Experts of a small language model.
Experts: 64 experts in each of 6 layers, 32 GeGLU neurons an expert, 4 picks a token, a sigmoid router.
Below are experts of layer 5 (counted from 0) of a mixture-of-experts language model. Rows are named router (the router's row for the expert) and show model dimensions 0-63. Each number is 128 + 24 x the weight over its row's rms, rounded and kept within 0 to 255. Numbers have three digits each.
After each expert's rows: "comes before" lists some tokens at least twice as common just after its tokens as in all text. This comes from a sample of Wikipedia text that the model never trained on. Tokens count by the router's weight.

# expert 62
router:120114108104160103107156128081126165139106117089155115147081119092149127144136089167126129118135132131124143132159138142129160086123132120177127104140138124130143103124109089130120117144116163
comes before: " |", "\n", " and", " (", " is", " ="

# expert 58
router:099114131086141128137140160114115179106149154100137143134117114122161121129144111159054112127124148133147122092112147124106128107127151131138132119120106116158096139158119132140146113175143181
comes before: " |", "0", "–", ".", "9", "5"

# expert 60
router:122111062103149117134112142103134135115161149068121172102106137092113129117126083125118133110150174101120113107159154150113135093119134114147153108120148134134148105126105109116123128208133160
comes before: " of", ",", ".", " in", " and", " for"

# expert 21
router:087115083077172119142136143092118166152141134113126136105082144090098111119137087166125162116120160123125120130156117110120125127094156142193159116156120166139125117140096138153113105126136115
comes before: "\n", " The", " In", " It", " He", "See"

# expert 3
router:091138089103149115116146173108099123140143138104149135150143135098161154139115100144053103122109138104132101108108136152086145145131145137160137090139125126134147137151129131126151103139149146
comes before: "0", "9", "8", "5", "6", "4"

# expert 29
router:134099111125137104118116118086137189112152109118135135159113113093137112149144091163085163109094142118106130113151139157100135098123167124131098079094113168135154136148053103106110085153153133
comes before: " ", "\n", " —", " +", " −", " $"

# expert 12
router:114120073125160135156104109095117121125151116114101158112110079087133184158142107150063128095154125134133102096178138109139186126133157145129114147125109157144121103163112108144131131142140139
comes before: " the", " ", " a", " his", " its", " be"

# expert 56
router:116103108112162073124126111125130155114161141107105119129125088115108128144141102149119135158116135097112132104107151123118137124100156091121151111089133152128134117139116114121124148167123133
comes before: " of", ",", " the", " and", "'", " in"

# expert 9
router:127097096071145128147118153126111147155142110078127156141124120090135123119135114140121135097174135101109121109126138132134136126162146150208121117122116110120140128183063096114122072151117187
comes before: "1", "2", "3", " |", "4", "5"

# expert 33
router:111123114124138137086163191132145163133174138094088148141101081142126162174189102162140118107133143100104142124130156126136128096138172148137134135117144158132163115127112109128146135154120128
comes before: ",", " |", " (", "'", " and", ";"

# expert 35
router:123108076113144146125119194118102154183132131107158123119093138072131154088126079136127178095129121120092114113152158146119131085117176131138137108107110136130168089104084112127127125125131147
comes before: ":", "\n", " |", "==", " ==", " of"

# expert 20
router:114129129104131100140090118113140134174152155122164126143092087132199145121149112127118117159112144123133092091138107096118140102145135120130137126141140147163129139154087062106108102131141178
comes before: "s", "t", "ed", "ing", "ts", "er"

# expert 53
router:132082099103152150148105132074090165117153121095103134138112126119144113154116125207092116106102121123121122107068155112118108100130138105159085067111143171142153119128073098118109096135147136
comes before: " ", "\n", " \"", " Total", " Team", " %"

# expert 2
router:136122124082152149104097158090141140158175100107105128140136136120124145141145107098098132121122158089100109095152147092149127146152122139179100119133135145116140096200118123149157132175112135
comes before: "1", "9", "2", "0", "8", "7"

# expert 41
router:113096104074134142154106156088107207131147124112103182143139099080113116137142131170130125105121152109104141075105134131135144057106146114151110136103123115157158142117087124139150107134110149
comes before: "|", " |", "\n", " ", "|---|---|---|---|---|---|", "|---|---|---|---|---|"

# expert 6
router:127152126106122089116086170070138156155142153125067158139148120106137130129126113156108148100121139117127142122136160141120171089120148133202132139115132135150174120119079122079141104146121152
comes before: "-", "\n", "|", "==", "The", "==="

# expert 17
router:116098097076144115148146141114132152135147152100118151105130130126120127134144102140115155161113124124106136082115166122132135108138138116160127119124139135123115092208095110099138052117081164
comes before: "1", "2", " •", "3", "S", " Genus"

# expert 47
router:114123115113121142131142134135115163133138151122134127127136116119153114137132099180079132118140154134128134117144173117078121087131138138129129075075126129147127132176111107142120120140116157
comes before: " |", "0", "–", ".", ";", "%"

# expert 30
router:097097105122133143131106122109120138177140172121151163111103144128133142185127092158123146153117186154094107071125128157116112109162141133147161133121124131178148136130135112148140095173133117
comes before: " a", " the", " not", " been", " be", " an"

# expert 45
router:134121084137161131143131120103149127201151117123135151108151135146131168140116123181103145106131167108090113109125127145123100099159146109135135124120124134149180078132135135109089119150163130
comes before: " the", " a", " in", " by", " as", " to"

# expert 36
router:115101111099153116134143112123146149125147116111115135139106111128140156146120095137113171122129147076137141099127152110108160142164130142196116092165121144176175113128114109105146141164160137
comes before: " and", " which", " but", " the", " he", " a"

# expert 46
router:119109120146179121153081122126138119141145128074121139155094111103157135118140094144101133114117138128079133098142129118104154099139122120114154105126150155128111075167130105117131087117126153
comes before: " to", " and", ",", " in", ".", " by"

# expert 26
router:100137111066156126146151128113102137115152120138124166120075093088117152166130107133121126101114171077106122091114140090112141113127123132184099107155114149185112129125103099112119124157133130
comes before: "\n", " The", " He", " In", " It", "=="

# expert 15
router:101107096120156112171085098098087140148164121095113126095105100116125179170132101155094139129172137112084126121132153090113152126156177117137119107109112141166131111138125115124141135151100152
comes before: " the", " a", " his", " its", " her", " an"

# expert 44
router:141131120127143106159139134105147187141164116105133154116133138111153152146129115152108155154139145102108134082176161114099123114150154087194114104085136143149132117137067148099113156135126126
comes before: " ", "N", " A", " The", " T", " H"

# expert 27
router:144077119134132103137085136110146151127103144109143175130072116103146162162124118166116142101134160113108124104134129102101174098110169123128111145108112151137121122131098145143150134161110154
comes before: " ", " the", " a", " \"", " vocals", " well"

# expert 18
router:116106068104140119110105153116127131143162131098130174144128125119095127141144093106104165111137149116091098082154102137125140107148119127133160088142200153169106167156101122124120101159142170
comes before: " of", ".", ",", " was", " in", " and"

# expert 24
router:117134124103152132093134127098141153134150092106135138112131139114098134169143100122081139099112163086136091127160158089143132125156122147185093119097116146137157102176111099099108113142093151
comes before: "2", "1", "0", "9", "8", "6"

# expert 7
router:111135125107151135113111166118101181172123182086114155132104128093174127153123100135113117088108145115107129124146175124113172103093111140135097124137169155132153123130074141146169121112154149
comes before: " |", "|", "==", "===", ":", "="

# expert 37
router:141130115104142106135107118099117133145130130099132140162153167101143140116140081195104119113139160147150191112095137133142166099108170141119130130138159129169121085150125119117121109151120158
comes before: " the", " that", " \"", " to", " a", " by"

# expert 28
router:115103100103141137135094174127143170115147131077121178126083083108118119112153079133139146113110137133108143120149170104126154072136153120140144126098121151122132115106102120139150122175118143
comes before: " |", " (", ";", ")", " of", ":"

# expert 11
router:098125117104192109093122122104139147125154122134113162116071105075129153172167091196116145178105190096136156112142163121105132121130150168138115117143139125153132121126134111130148093143107139
comes before: " was", " the", " he", " is", " had", " were"

# expert 19
router:106115110103169112113121110117150133150163134119144162133098125093124185124175092154109160083110149145105118110142160138119131091144149100130152103097117124191144103153136098128131095155133168
comes before: " to", " in", " by", " the", " on", " of"

# expert 0
router:120140098129115156137102194111117184146129124109102131082122158077124141095151132134081182136131132108111133130125147138126167111109177111154128124126147143154141064131102068120135113123134130
comes before: ":", "-", "N", " States", "W", "="

# expert 16
router:101126116131128098146134116095143139182158109132152140098131119136157131139139045177097150137115120070130133141132162101141161104149144136203130130116129123132152094161099121114114121151098134
comes before: "1", "born", ")", "S", "C", "M"

# expert 40
router:106133142085142120164137177097126196143144155079116136132109120136156131117137095135107131130114196127154108110157130118073123109160130177164161098095127129136136125189111118156132137170116139
comes before: "0", " |", "5", "9", "4", "6"

# expert 43
router:109094118127178144114092155096106145135141114101113123099107128085122105137143103115079172125117202113105132104162161119092134094103118173151105130111161137107113086166123102086120137148120112
comes before: "–", ",", ")", " |", "0", "."

# expert 42
router:126125086117151117149169182138084148138136130138120113131132104103171125097164113137068170140118145131112125102146137156109122116144181118179170099146120121156144099156126106131107117118156153
comes before: " |", "0", "%", "°", "5", "3"

# expert 61
router:109115093098129109127164137096121148168157152081136151121090109132139123147116063182095116085101149117146110136147147131125136105111134171163138127123132150130135153180059115106096079153135168
comes before: "1", "2", "3", "4", "5", "S"

# expert 49
router:100138077114138159121128151117133132119155110056073153099110111102096121130130103127095137155109178092104153132124167138113110086106138136161146092102130136126112076123098120126124088176130127
comes before: ",", ".", " and", " States", " (", "'"